{
  "n_layer": 13,
  "d_model": 256,
  "activation": "squared_relu",
  "router_score": "sigmoid",
  "balance_bias": false,
  "lr_router": 0.00125,
  "beta1": 0.9,
  "seq_len": 512,
  "train_tokens": 720000000
}
Below are experts of layer 3 (counted from 0) of a mixture-of-experts language model. Rows are named up (a neuron's input weights, with its number) and show model dimensions 128-191. Each number is 500 + 40 x the weight over its row's rms, rounded and kept within 0 to 999. Numbers have three digits each.
Before each expert's rows: a language model's description of what the expert responds to. This comes from a sample of Wikipedia text that the model never trained on.

# expert 15
It responds to: Verbs and abstract nouns. Words like over, past, signed, contract, potential, impact, effect, cost, often in sports-career or policy text; also f and year-digit 1.
up0:515507474432552428549475495495622519507482584412529520503448486457513521516530443519506496542573568462516525475413589554486521542518502537463579540429544555485514523473495492482501408518536529
up1:537461525528466505499494512542545506425471466532491534476493522581458484485572536509507531546536504420417519474580480489500569523519483599498543544463471508462489498516522460498466405443577508
up2:539523585525492425516503440488498537483502455552523467500577504492402516530506467510524486471524493497512473539496570516517537512562519408499469497496497457508614507473514500509525494537442575
up3:548480534500453414503490481514480468427411473507489439489503500455493558496504588474465537435513441516508569529547439556488464510496526496499552519474463487571621477503503490497499495514442490
up4:486441482527576501482482467485520566443483455508437526527459492482469448458509486484422494461516470458440539499439408506497500504525474534479518538469499544487521544493414478552505471574427523
up5:480578551532440489438543456539510446558530437520591518554525430462521492499490562389517543513533424472436406572467523534494513500488467508545533515495487468485469503416530509458543513485490562
up6:532487501533499460550509529558487523469512459502474508567414461502481472481435500471536516478482425526486462482543492488492409520582454430487506483465503518442580519525501448559523545495561547
up7:524546545507458444493566487470460510501595473511541499553511425532511459456506469467477516493562456491483421450551569523440606490505496497484482431506481406488523436528487469471519490511444465
up8:447468485485452546487500405506497503491466474491526568489487505509501489465564518507426517522572476454483497500488581554397478477477431532534493477524537535517488450527537499527419512571478524
up9:506436475463457529551502552579488552486538478521498528451480488511483502492470524528544517536540410479427558454499495457482491492505484490533512486500505562571548461498455457545558474506474469
up10:551467479524452564498526502517496466463467433419454504489460514562470454446528517595515477486580440526505538427551435494429498474517495523534515466485506485559578476474448440542523528490481517
up11:583501580508417538531550493472494518449573483584532547499499478573480533481510485492433522551509504479458516511513505457527463563556439476548493458528517530494503474450498511499469462537525470
up12:445511574462481427535518489527507487491499477509462530570495455521437504522495470516489543463494472500543430500473475529544507476503496528520440432459433432467554468413480463536487445501499537
up13:499406483540459476424540464490480464485533564536496492469439483443443498537515466459456495532557501500459520459529484480501549549527430501458495479533527523573510488483517468513460558512506490
up14:494591535510475506517444493454534526458428504603504569403495456491473498516540490541503522475481511492377591502435523488509526492484493518500415482516477491458444441516504411489490458510500583

# expert 52
It responds to: Leading 1 and 2 digits. Digits 1 and 2 starting a multi-digit number such as a year or count in tables, plus "ag" pieces inside names like Chagatai.
up0:531454537487460487518481500500454476534579531473475496461413512481481448504487457454567468581494471480535488415473581517483526521556534523550488409532480496456493490523496474532480550475517519
up1:446539521476547540446495452484529533491547479494441463528551526498556505510436542480494502484473526536516558513508433541587548499436466540533525494527505498448588495501461415466521505475481474
up2:540452496584501459542450484519520490483556534535551442473532529482438503425500491540465551600497467476462504541531525487565495514441506467432529493539541445492501431476464493504471524509541412
up3:474498499545391403458462517521446520469515467536541490368514434487466471504492512503493483518538451426498540496504533533408531479503517415470494488468528535479485525501510431536476524494510542
up4:506562449469475490546613462500477516502498528500478519478503553446562438514512516501497514553581545463495486524463541474509497482528455569509490513533509476471457460517490434452477490460516500
up5:464518502511526577525474455526498553400486500391545474515540515484481486510547444476475525541550474419483558465521526496502593516410520448453475566539551494526451465509511551521489477415510542
up6:486462571501500558499560514414415427427508467446470499506511544561506467544491490442524492505469523415525495473458579486446365496509473494477512532564553556489444523487472507493537456501580526
up7:499543535516515500536542422593521544483532476474434494440577546547514483554463524495468480509455554424485522523577547578607503534455525463472486500521541480498479503494544567463573437505506563
up8:593519477469520506498508483491485491546509527523462509481456491510512527471472514434479534508424497511526522514520463543503543528455476474527480500551499456446535492529549529507511555410443500
up9:514537519501465534439572470548563491476571525545548514539527526456475484471582498575482493530536495553427475495457506491499578488527530450504465490520534467546536463524540442464428524496510529
up10:577544469460515505492523520498538481477539454478525533458529502542583542485524617410567521449570497485526567486521493466561551487494506503492572502505609482517475468546498453529511559616448512
up11:486451527514464424499455528508464509459456564510501490549464461458499528532529515488460464510457482530478533529513507483498459519463479521412562532551482536535475517501510470465484508469524523
up12:502504440513459534473547490475447496458476505499466521515546470434482532529518569461542487531552485491513529503481548488541537510450508546529512467506560522489545492458532420403490510419433567
up13:586536507507506544525569514454476496485473498458487458463467526469528412551487574488493515551521453555495523508477497498403483538494534525483525495495466468443514569494471432482498457436470444
up14:453481461533504514562538505493485423508586500535509453526473500521483511560483467440471538501513449507448490504523513530562553467524520489475520499460525515471513475485513525571490465443467497

# expert 1
It responds to: Plural and abstract nouns. Common nouns and plural endings in running prose, often before "of", such as part, way, route, areas, deb-ates, repairs.
up0:470473464456570494465509529459500473494541513443543512542540447497532543528540433588487510399497561518578465552556451486485544442503509514518565440480437510512509492542452502515537554517459482
up1:505468480482522422437472487517602486453528486501521514460551439506503476558597546429512485578492475457434478541539505489465516468614432499627501495519441482481454440519506472495418471468508523
up2:497549545451593518504500479499554463536505417406600507436503527469422477546524517502513528512510474533546449492534461528460473542597476480478486472500528482424563476495497491540462462521439536
up3:642627451544404456469511494530455484575512534543493495551504469499496519492512506406410522435461414493503455503504474491484501509513466480498524464560518490530498498461484526529433503479556531
up4:454490510493546494449508505441475445483468426509448524561466476478551563558503556463453510492470470452487480471513455486473559436508499515559542483504482516568462607468506456520449505577419489
up5:517551499473503495500463503488530513475435490473525503555511461454516489486507381511464503424458505530531624519513527553523419547440479424487501534496460500519476458505503532487487486475531464
up6:493484470549483508554526509535458472436438525484554451611424512497455519540532501487498517563446503459461511491496579511548450456557439477488551509532437487530519450510487556522498467461464533
up7:515525510504426406448529596507463551509554535548418473489518471545519563486453554500526531449505463479523508507569517524526546483464535541427445522574531501438494503569441541528496499535513496
up8:462482522496493435484504531564470547453423536564525444512508471476546511520511497530497487557502437472521520527528513489543582491519331495482495499475544494516527483477544499484513472472560578
up9:539520466526509502460490479577501443581516402531512520480579460527448518500514477522410505532516520547490469500499548493526495448441501448514518494582371467466532526462526531451463518504437446
up10:482468499520486461502446520602473509465506482513487504527470531507510471457519493514510484502525481558561432504455517465513522449499461496505577489550455467459593550502432497568475502501508487
up11:457488494523499480522501564498470543563567491490529503508512468524512481512520510478425505552512490504487486487537547467484549587495533499469521543563507439410448479465526519542535455413486471
up12:445551460495509479497508519413490398454501531574509506444536427558511496553489451557470523498506499498483458531546523515438471528489526517527489569545536426458487487532513553447416422472541478
up13:517498565522425450381504554484511561566546466520447517439505479511500519539575531508444505419483581517542546472452508550491497526481456500472536477561555505501493553484485490475454499437539509
up14:539461479524521488455492520555506497548560405457489497529508518510475490544526495517518508549438452495478517591504499482495447461399452518529507478587451470482510558560448543541478444544472482

# expert 59
It responds to: Latin endings, quotes, titles. Name endings like ius, is, os, idae, ensis, closing quotation marks, and title nouns after adjectives, such as Prime Minister, Communist Party.
up0:556602504447497466541536439480512527471486474451470452475544520510546428508556511506457541498501535507466517482521506462445447482480546531530542539503570498488494490483482498536504453496465469
up1:574534470499482507507456470496471445543477587537518509431535525459517487444479507506523511513495575519463575495513470522483496473482490481544477492528464549474474583511501640513500501500457569
up2:536502532541478529522516457507470562535549499477507496503559470609457551481520506433478513517503543544459498487497533541432521517536433455499542514497446454453457416549543502502537433461467516
up3:525501471500521475458537487513498485528495437502588557479535524479513531586539570477475563506573518444450512466493571612564452542505417511433473491527524492498446536519520518506472393494445512
up4:480417471494490537480505495548512587433542479536522550467457491519409445486456539411489557467542479458533525493547478481502494478496494469547566505523521454428521581554481524588458497494609551
up5:496494485562425512474536479562528511446489449469494542484510483539505534525434519514482522517514466437481509570541565545452462608518444518504436461501489531503564503466546535483418566479540445
up6:618583548475416559496451495510513499527500476528460516521526479487544524498474553523558488542545404453461475468419465527545552573499417511512549427488556517556447550503539527467546539514558516
up7:510522488490514525480496527465497465503504492508496535498459507540452436429426540533476499437507458484570494540486556533478542518479444512446534500510541441519551454514416534532448421500461499
up8:524472479512484564464533541439500505500486530436582489465495495569507552507453533500556502520446566511445505515501511512523454529509530469524508442480456466547563506433476542449533492547505476
up9:524489524562403494445542508432505453557573567519422438505478493515545445515470519523483548462506429469518503569540480435535481514563479539435587475485515482514611498502478568530386505466447534
up10:529524529548498505365537498499558525437505500535525489525548533485432477454511550436418522501585461504504476475493494539453551508541498444500496539429513488453540431534476476487502458457573572
up11:566501527587494545440518459503583473534502513430554536442560474504506483492473457510459495436483531523434549502498492518520557554478484540501473511453603566570442535487501547468533537486502565
up12:507597554502564506539484533500476408482498528500529495490551482511569505502550467537505482553590495510512463570501494478481549465491407550536490452492420581481499483486412467499509479498599471
up13:514497475543457507509472468452421498492481519517482441526506454482462555455521516498461539430435478510465491499438585511506464501567461457530447450482493507490459488470498451532543445541511485
up14:494518494519490516571595461502456508577489572606434514561489486491547510498575469526466480453516464474530505491460532518447565509545524500434476562541509532477522483437452549520474432488518561

# expert 53
It responds to: Capitalized word starts. First capitalized piece of a sentence or name, such as sentence-opening In and On, or name starts Mar, Bar, Har, Can.
up0:495512521472518520545486513534503518442457542505496513498444612501509557483551470503493582508556520478463455484443530515521533505483549504455450496526565550610483500465495484518465518504532540
up1:524469509480532531530502519456562501414519490395538503536557478566509409484483475531373547546532569536492490555580461529497473542487562558544479494519576476513527487472484505464444490524457508
up2:523449443473513527477487552518527447444538519422515565460492473513470426491410464527465512569487447620467521530537439517483510534449545447504524537514511564498573498512500517436417524514425452
up3:510472518552568538451449527527509491474492530551539541448486498541462468560486475538480512528464456502471356576460497491454486474492480512461616522501435449487495500468551468495564546483567515
up4:508510451465441494503477441477448522443481497465477481533421516495513498480516516533509537490552446467446440469440486469507463427522498491500497447509409489477566511493472496471495453504566526
up5:497483493498547542572565570559507514515514469575513536475475453462498509523514523484437501603463490465457486593591445521540535481509501541512514467523515505576526540446525514519458510509550507
up6:493430548531465472503506435546465495518427461415421453496439493466491519529541478585526474468485561470513545489455521456521453469528425434587484439536470486456571495468450446554512558519498521
up7:506544484458532508516519535467473543515572515400452527543502529553473534522515469531531489434468473459500480527461490474499536402547496439539482441525434495482611473571508454544410482418486551
up8:477530486486531544533508524537456488507486522526473466474460553496525449468570549537490514459442479531535379583493489520473511449458470500533568468472448481535523486473531536484468465533493505
up9:488459473529470486508471533566445493488543474493438459517439517490475497496492560522509528477493487487520539517491489474514494481556506472600549476547450539488519508550484558553477609551474503
up10:515489484507509490502551469398469465556543496476514490486465476530474564506449520513429562457516466482546463473528509486533462530520524492505440530522562461390544535513396469546529504500528537
up11:453573490527475447502485493467496531504489499548443450478521492491453391576490515560472537481525475530514566569440483507498466548569481481515458407496575512433578464464537473523496467537604550
up12:550549491543512526438517474549569477546404473523526513487497463421492471474519560537477506540529464487488528438528476567471537501475465508484512564526526533553523523510498465508563504492510506
up13:508539468455505542525471428548498436520470525469468516523534595536509385464566498457539606380491459467522504477490455516474544530487472455523557513575567483516500532456491516461525488481466539
up14:518545616541482562487465524520457525520558435489459518563516504507579543483501505489447517497505491543447464449502438525483541418492470538501521540485504461464488523551488475584480532458470463

# expert 40
It responds to: Pieces after capital letters. Word pieces right after a capital initial in foreign names and codes (W-le-ed, R-ó-żowe, B-ose), plus prepositions like on, in, to and sentence-initial On.
up0:491481527448482526461467519499563518414518460438454437560541488572478462471532437531486530494503447498425420464466500480526467533543518514458440563499453564471494432471450372508532478506590487
up1:572537473573502465427523432544522572466475594528512472485470496500446536465462451472452509481467508503483519466529462497491548492407476438508458461524547549528487549598442482500460461446516475
up2:553440586532530466459463481418522460521542551469449550481472504478527577512396481492518532482493514467472622506442547553479551550440520445488507488532462479530527477547490522479463506532448566
up3:496500537530449547438462422496549546492510540436494495524509533537529534446559467547493594511510485493504434500494499545439518542485455467570453457560503555501496539522483508490504501509565506
up4:518472543530529421545505500421524524420455496481477489522475489484490431528471472462548515455557546481520493504482498485517552515454542494456506551526467533507504483525398523491493438490495481
up5:505534537477425472514463510511421516456466526590537506549524506525475480498510485498408511520511488501382461527447506558500507480496477516468426492539526509556557458452496476526462519552578539
up6:525518504457541557538449516512530513471497458424458543518484424532487506525523487522482529519491523506573495472468498465500510525504475431558471521421435476518466537605485582549489543542564530
up7:551505568484494508460474500530476448467499437485510507542524535493496484538451508517464599481425526486413457508460510447495537562555568452520530531428473526543492487501505425479517462578500569
up8:577502460548516521451547539530478458470559523496456451524477484462449499534469432566493519445486478544510455475513511427517493528531493494468536493520470428536498459529501423535514424478493494
up9:480469534502519473512477522523509496564475554529416510527391493468461462554498545472407528511474468460443476532520530569504524455552459507515452464518481549500577518445498514471499480522574509
up10:453518484535468463418460486470454525525455518493487480486451458494533507455535486500538470456515545440449544537505450524505469439511519485449547502467489534606485510462515461501497481508458528
up11:485502545448506453455457530470520479541567446484535502525452526423474489520508492499513513517618474525517489499454516518473473534520533547517497515519483489459503440435464469463536432539474604
up12:488582531487451513502447537434482548504507478424484463572533508582476477592488544464527503499488480552508450478536498503549612533481438505551496469475472492463534524515438461525408494511493503
up13:489480558566569417507485562549419503490605465455511495453404473498497539527533476458475534472500508517515516521443543520504538495472557439448510512487535481468452489465530534445502480513432526
up14:612539438502456445481459478554461492442484550509434492535453515508530511509496487490537546528500489525526470448498491479533511418479550435590527509488538578579524522574503479554537448527505529

# expert 50
It responds to: Personal names. Given names and surnames of people like John, George, Williams, mostly after a list marker, comma or table bar, including names inside place names.
up0:525517527569410531448535600459576465506473556515462493439612486466460467472531487564489488538558467468490506511593466440502567529577485521541519491492484567604603448534512576511471517485490544
up1:469483525486482453530518489461523461515512435422431466488442539555527510450548550561498514473505494462500491552567522559503448479475554484535495489521541493498477518569494469502519427486549451
up2:506503460483490556539519452463538493518475509396534488417437514515514537503474487486500531452489425469570478494526474509528480454553562491592445495511414445508453557521525550511512492555540521
up3:537503465483525603510474483525517555490513558495514493518475488504548503546521447467467498562485511467472517521490490489536509572490500520491495572468566542560488481507523496464517408458549505
up4:543449505465489500462463460465524495456518537548483421460499557495541541485475421482527517512504570520545459542422530508545539483488555515543440451490464465527535526509477450494454560565502477
up5:514515422397488469474396492507526448476447533471514513500413491510554447561453486512440505465528482533457517499486495533455572427502522557507535534497514548505564474498512475457472546431491475
up6:515520500532508616477515529493525481573552509488560441525478629395486480463474532484494478510475450480489555490567517548492495521507514464496436492478515407494550514594443521500525481569559470
up7:466533498485470450487446461506492557499566574513455509425536462492480518502518503523482421553429557527534449541541500451488507431513532475550477474450548482536426516507543464506494505542532438
up8:482528536515471474552570503535428494443489611460440489509463565438468504494400546501467509513500484510484523469502467479547458475508599509483490512490424611500460480418500539426564491541494463
up9:508487511499442442499487555521526523442485557459435486554468518474519519518505472465422539421413499393485550530438527525460598512494571546466467447511567439538582536498507482535484475488481468
up10:534531532525462497491547451520565518502476540475493510459476509471481488529536535516456533508518539496436502489603540530506502534456533518414508510528545504513585457480548515455459443511506490
up11:480489557559527506536504512516518479494455409413539479451464515473494480488497532552520514569472554452488511536517506545426493534520448475540451469535507465465542537450510525514512498558479523
up12:554532449506482468465544532480483556524529462444542509487487505574497473511522637584519503494513450473541522460579538609473468467438473464531506521493481431474475535525508521519413481480561471
up13:507498518525465499494482500490512533468482486445502488516539502537471418488397597495456492594533532491549486539525556490467494507496516559555453537519525500510565489528486559516482537536462481
up14:528500357535531449405462473390587524520564447488537505532477510522511556520531564543485512510487517543455482497554507550454571555494461544494559501492477491502457481506491510463467483497456478

# expert 12
It responds to: Year digits, South Asian syllables. Third digit of years after 19 or 20 (1956, 1966, 2018), and name syllables like ai, ani, ari, ini in South Asian or Slavic names.
up0:617479475466518456437489420441507509526491572507529508517466486547478530477487566443514531446470462483494461486487485544500526490483428431493462532442472439496494584546441495562499408526484493
up1:497552554545495465431519519535512544511467477533545438461451429483506491512548504531490501496543434553495523660468519505497446511451471563501525470519385556506507509440520488482492511597556555
up2:497467567443502532551536470473549482469483503543501503473526457466429542524513532455495547553529514525485465454467496531489511570467516491570432491483494447476575479498472517548512465481519536
up3:522476495496485488483552436488446470496400518469462492515566495549433420517530509488508543567534543472532467510517502517506566408527403454491472498487532467559535536530467557555482536452494483
up4:528540513481551587479491508511539501460443529557451502375492530461448454478507505444502526511511474508425517471476534477475480521494486499480516485534445534536500533501461475475503500479516496
up5:481546504518416510506565516510476565421495571552485484510480465496515426452496488491428496528488485496473474472491530475465490502613553440482481419537496449471498400403574473524492488518567507
up6:528478471554447513544509516479480464569571437461481518577497508517510497505388428513468516430429433533519419479454428533545504563530418435599531519501470419473529498425508475474509497537524496
up7:494548502454501509440489492432480530498509497518484518458425540469573471530490471533478516525535529541467471534499480437523459481478465459461527434482420475459414550465541470466455405470451553
up8:515482522605481497499529427498431445478438430543574532554501489528535587541475461551462522473476436424442370460517544518548476548559494474401489482522533513500468438512533477529500497519528543
up9:491491605461484599601522470486430456473472528460455476524514529500448445459497473513435556459532592484517487496446483489468513475507500487532504535507504553526523598460501518487474517457541513
up10:492540483501519525513534477463470496417458488394535490564495546537513475519493472486445525444573564489488433549440589485503489471523463491506503547497554497547482476476429531526437476506521514
up11:425500447442508543589510474522457519542540483495572491523492536468503427530515534458468519521522486533492517454569494501479414482568603560441500514518481509544510479541564519479510518500534446
up12:475440475510467533508583518520530498527556516476493473494460479512494526480537449553481466528547469554492469487566554545510473468560485545490496531529520470458477389568492507433497480534447472
up13:537439508579533464539507490466532501464478577500529460531501493436444456537472508536504473509513469420432510442508489467523452534510461526478500552485482482532553481470560493442484501543558487
up14:519504496450512523559572552502512501538478609508484461442535515507496477527523451524554503566454455568474532492554468495453512519580571461582473435485518502510521443495513458538502548550496564

# expert 18
It responds to: Word-final inflections. Final letters of foreign or Latin words and taxon names, such as -ae, -us, -ensis, -e, -o (Imprese, Brachypsectridae, Vilnius).
up0:484551480501500538538489456502535501513514510535514520511431471474492516476427439449456528577548470562430500481495559453464524572490535565449487554540547537520540498517498605542481523477471501
up1:484464481506466476454488515477505504492554505531449495465509483539513488530449500500537513484542445522550471518467476569558452479482507443540565491498516500451535544516529482540520460470492496
up2:490606522482528578429499481516522500529581477505491498547562554510473515496515484587487532501475479591486532479517545439447492471523508500468529584521444423485548547533490500498500498528492539
up3:489469504511512505505529481500465444523408488458545527415519544521471450473536504536509521529534507521424538520457531517421422584491457487520503532517595480545467499455532447504484464509506552
up4:516475523491508508479516390437476568469517500485500414432568433523514590505544554471492478481439490467493516441538492599489511504474552504542570582473579546443490497520481471532486486502479520
up5:520489511460491547481478556413486467447538584466490506475521498572454520515556493488445530498512460499552497519509444535523498481530525493526524517532422502479465499552452505414481492470461500
up6:531496521562535496464459448505527510484541566524402426443500547507481523528499505419539485566499498515476506500561556550454463535447595476504448511445518520484600497565512489532534516501512524
up7:452502552464576476447427461495597504519544559437511530509477513485438512525540447476475540465563549514577512488479421481466510462499445474481563469471500543519452533506476536496516479511505497
up8:500505513511445491485527538470487528486489489539532481520538537480487581490512551520481525489570412541453492521502460545491516531500462524534465514512546487463525438493476500482500549537509472
up9:532486470513442465465451558489533479470493495507518571498494521468455435458486498474548512468501471622474539496554478542531524452471539508513533508509503485516626430508493460470409483484484529
up10:562497450551453510523545495530599534487528563542526510578480507482492459523513508500443560539467533485424566508455571408512555566459560520500512497531569526553587453485531526487533459485518566
up11:574476481482477473477515527489495489521502514545538488508520460484487418453497599439486484474465468459491515420505492450458497575540567492529546509485525615438554490498468471529520468521415535
up12:488484502432525518518520484496458504454417431452468460424421502419493472479514522526585465459505487585455568486430537578507552469457509599517510497534475494476459491519513483556533507426519450
up13:540467525478541495426479516566482422480493529532483471504458510513492426463552459513504473411541578581502511460433449506472452532434481520455512485491501505512461499482451503543431468492460479
up14:521492464434485517540495529563421459528404429488526470490500529436517534551562549495465502525481443527435520509494528561464520462514567525507535469492527476480498469454547529564555498454490513

# expert 36
It responds to: Personal names. Given names and surnames of people, such as George, William, Thomas, Smith, and name endings like -ton in Clapton.
up0:562526465480486486458530500508516523462478540493483405522509562482447498568494515502493560480478534515403536472497513496513484491507509414530451504472466493481564567527469544456509486539475527
up1:444441528512526526537520444466551504543514489403532534501478527493426579491457458493529469518569531554560429434499548575489576519527561475475474567443519469477548472459497541466466552528453592
up2:523467504522479518474529544488493467455430486478448463569494488478490471497490460486492477529448531551545496468473436561492488516576568485576462564522465476551480522487446498471430486451522512
up3:521473481464554479512492565501521517425541443408487471539491548483541469439499485474480497520530459460476488518540529513452532524516547536466512506529531608539497476644488525574518553469481564
up4:532573546523473506548466550383487517423504432568492470451546522483566495464442499569529510602538462489519476511508452523487483508551484565507522457505486520540568557471524467465493481499479502
up5:526467497482504331498518449493564594439478437410524469587495499471470506488478492515520509456516501530417411519439482551515516395501504511466461524456471530502474457524478462506481475497527491
up6:546511473504527463508479528450512492503467465477486520527553485514479481537491496446505557468564525555501470511481538510465547508514498454537497497548441572496472458454526456454523549487572526
up7:550557576542519501479547465476488560512527442487579505491482477511542579544421492523493510476432477582505392523454518544510478453477515529462466529447395512538488509551473489447480518516457464
up8:528487511482467419478484529500523465449515517419422472477502537506508545514513588540486531530508452469554521480536517478495556437518458470496596457537485491492484591565506494474445471501432502
up9:556583489539413497537476499514529510570475525454476531499546453562498485525459460517438524482500420503438436418477561534523565599560435430543443544518501517494528452483495424525428494457478472
up10:489524570496526439504506533532515437539531488511499466440459502498493510433414538509471505508467464438532523484529474505543434485518539476488487511486548570519463490459508526574640542589495497
up11:522501482520519472478568562469542549411557458505482469500485486495497561520551621480503485505505501553525526462524519480499541500447479497507499538543501553519539510524541486533448445538492495
up12:483512524493481480508554519483566543434479451483536491467456520494490485508437480564487500459435495546529523466528515527475525482497521511514515500492519470446496395584547507469510354490512502
up13:519477500454448447478564531421475491522501452458473499438426491475488530475457474529460504545461530504492566473526499559507465460491545535612577521512428421519406515486575495520486476531455492
up14:472510479492440447475476492500454526416459512501553449543498478457459539578535557431455518441522493499542536510455466484482440541496448533487527527461430505531494571450494527459513482428520445

# expert 2
It responds to: Surname and place-name endings. Final pieces of surnames and place names, such as -ley, -ton, -ville, -ford, plus common surnames like Smith, Jones, Williams.
up0:546476552465580463492505479443572453554519505493455489499470506507502500498468509469496533456593531530544502483510487614458449488479500486562467470519445510478442509543463488647516471555446522
up1:491467545534495435373460493443478570485518507522363463465505484483501493451492474509519490418590533465520551468491476476452508465486473506517503450551537557523522507527456488569516574510475544
up2:490509527484486502527584573458476510505490592422538500524515592497455433515486488499469547471596498479538511452499504547490546498476510465431462530479516500505509498538456542557492539497444573
up3:489488458492570469465502486554567480471487393498576507487463470487509482550448506456545503504434490478454569458481491421467523467443463532514575513489507548538461534545519492468568539452496525
up4:496553499462531526490471536449480532574466504472463481503458557492428503479486542507509519490510471519561502525500482523461509435466493546542464502512450436462499505465459482478521558483478441
up5:456503574519445529530509503423542483496567493448536446562409478536518431480503473421544536522580508447497606520535519518506531501515554453563532481530451526470556450509452502523439537458494508
up6:470474526443482471551543523462587496516455507488507503437552568415410386522420540528531522554502499457479509470499463547545437588461474496473454488493515493542462479493449565462444477530513479
up7:585471543506504508455487500454476451540549474496432449481528532489526441479432495521502494457422558522460482483504467464505495421577510470556538458512501513511512523529453520487515459624434503
up8:521471556527480471434429456485546460508551532531454493476512484492518577475463466522482474519539515464500514468434425509486400594515495554496576482527574453518475567497459552484468516563432455
up9:526510578582556567508510511464572475493495453464521527417473451537458426482514481554487507512584476516472522511475537498448499544450488487413538536511462527451513497479509487530504496467531519
up10:519554454468440529534490432527532492427488473510499474474442525509537496486493496593557485482458509480473494509501550514516553546499555530467466597496494496552412552566533490498516361532483484
up11:491536482463580573521551494513499508445462530435484511439477508453492463522507497478510521537532558514492558524485541537443517463474474525532437511470540505544390478490472471482478543495540487
up12:471550451456446540526502506468478536478527529513566464540480508559511527465461571517526501503503501529398510438536499474556529492469494448456500552477471542477483572468482549442544527488506459
up13:517508530464508462502477451455515471517554496466427448466431524539492551475453541419513522463544563494511543478485471537436469456522461473506534525515470485525460506496498566536591532564447498
up14:438496443487494538579544507492493499481447486475497488473476495561467502478502507517511499508569537466549504450488616509434480485492448487605516538493444478508509442512451501466477534485457495

# expert 9
It responds to: Preposition in. The preposition in, also In, at, within, outside, throughout, of before a place or date; also in as inches in heights.
up0:498462501443492530525510479439454528477426464503501484504509527482520547514472495492442463490522527464541549471494463509424492473561511449503578564485509504516543470488530452557506512453493500
up1:476406554476500498500456494478439443462508423443483458515443501469465498498535535492489537542483498511468451463508541502598524482440438490561507425494475541499478506417459521552504491527438512
up2:570578543597515513519551449525480480482450540536522510500584493410466499554566464504468480466486533467485507521499529467511489524553407488513460484470543467483501516489526543507498494494535571
up3:465441451464487461492518526514596562472467481486456530521490492534463497472451525481515517442471518482557490511514571541522421473586483465415511531459513523533447455466487458575541462494479511
up4:482434521512472546471527494446497441563499484545461472485474535489520546471531527444559570495558502479524472452450407510528438494468445506460531408599393616517530497438490497497494467529375588
up5:514536490579495573492542509454499547495449483528550415510456510442442459472561466521515534544488491479418531515496455497506500514465512510446532503490476494568440494484401479498514435557470472
up6:424539560522554454483518451425549559508528559552498502513554530484493438506537471470468532474529535505468567552496581508503480563447477521468474464467445461519511546416472471510466474548509519
up7:482558480503476580540534529444428520489570495505496507563458516478488405495420454425538504457531484511508486478457453484506473471520482456512493503484583471455547520492498436515567443471484494
up8:507511532483496484483477545498492467431570486507531486446471427494491479490403512516542498478532466456524478526532489504475433494496479470518503432509452534454575561560470530526514465554453510
up9:544518528517544471477537491504552460473530472505441553495561535431575520510446475497505511485482500564441452531440446521506552512519510471480444485514443482543499426484479447454413456553377510
up10:491488478449441429543494501509455483481445549509487508491525516470482501559537522461548482508520546519596503491480514509569426460595496552548477492482551502532497502490586561499511460482517549
up11:467549482483407451530460492517490500414446469613472486467494448509537533577446530496451482521519479542512501506592528516441429523540547522589505504487497556566548471483528384574492513474465476
up12:538442435527500463551548489515567492512412576496451506516531569548438467563535500482439475507539518525461561490463523516553510508476479593560556531492465528482530434513453538512462490459580553
up13:506464489459454455507583486542491519487547485490522514520483456509572481487463521463507479511612498538504514462526439508466505488532435509507564506518511549565477587425513453511525524549452441
up14:553604440512496541492487535492530536492474515479549525423556476542520517495519466486460497559517504484529571510540518485459497543619527483500560547459539493563498454573516497503467450472419554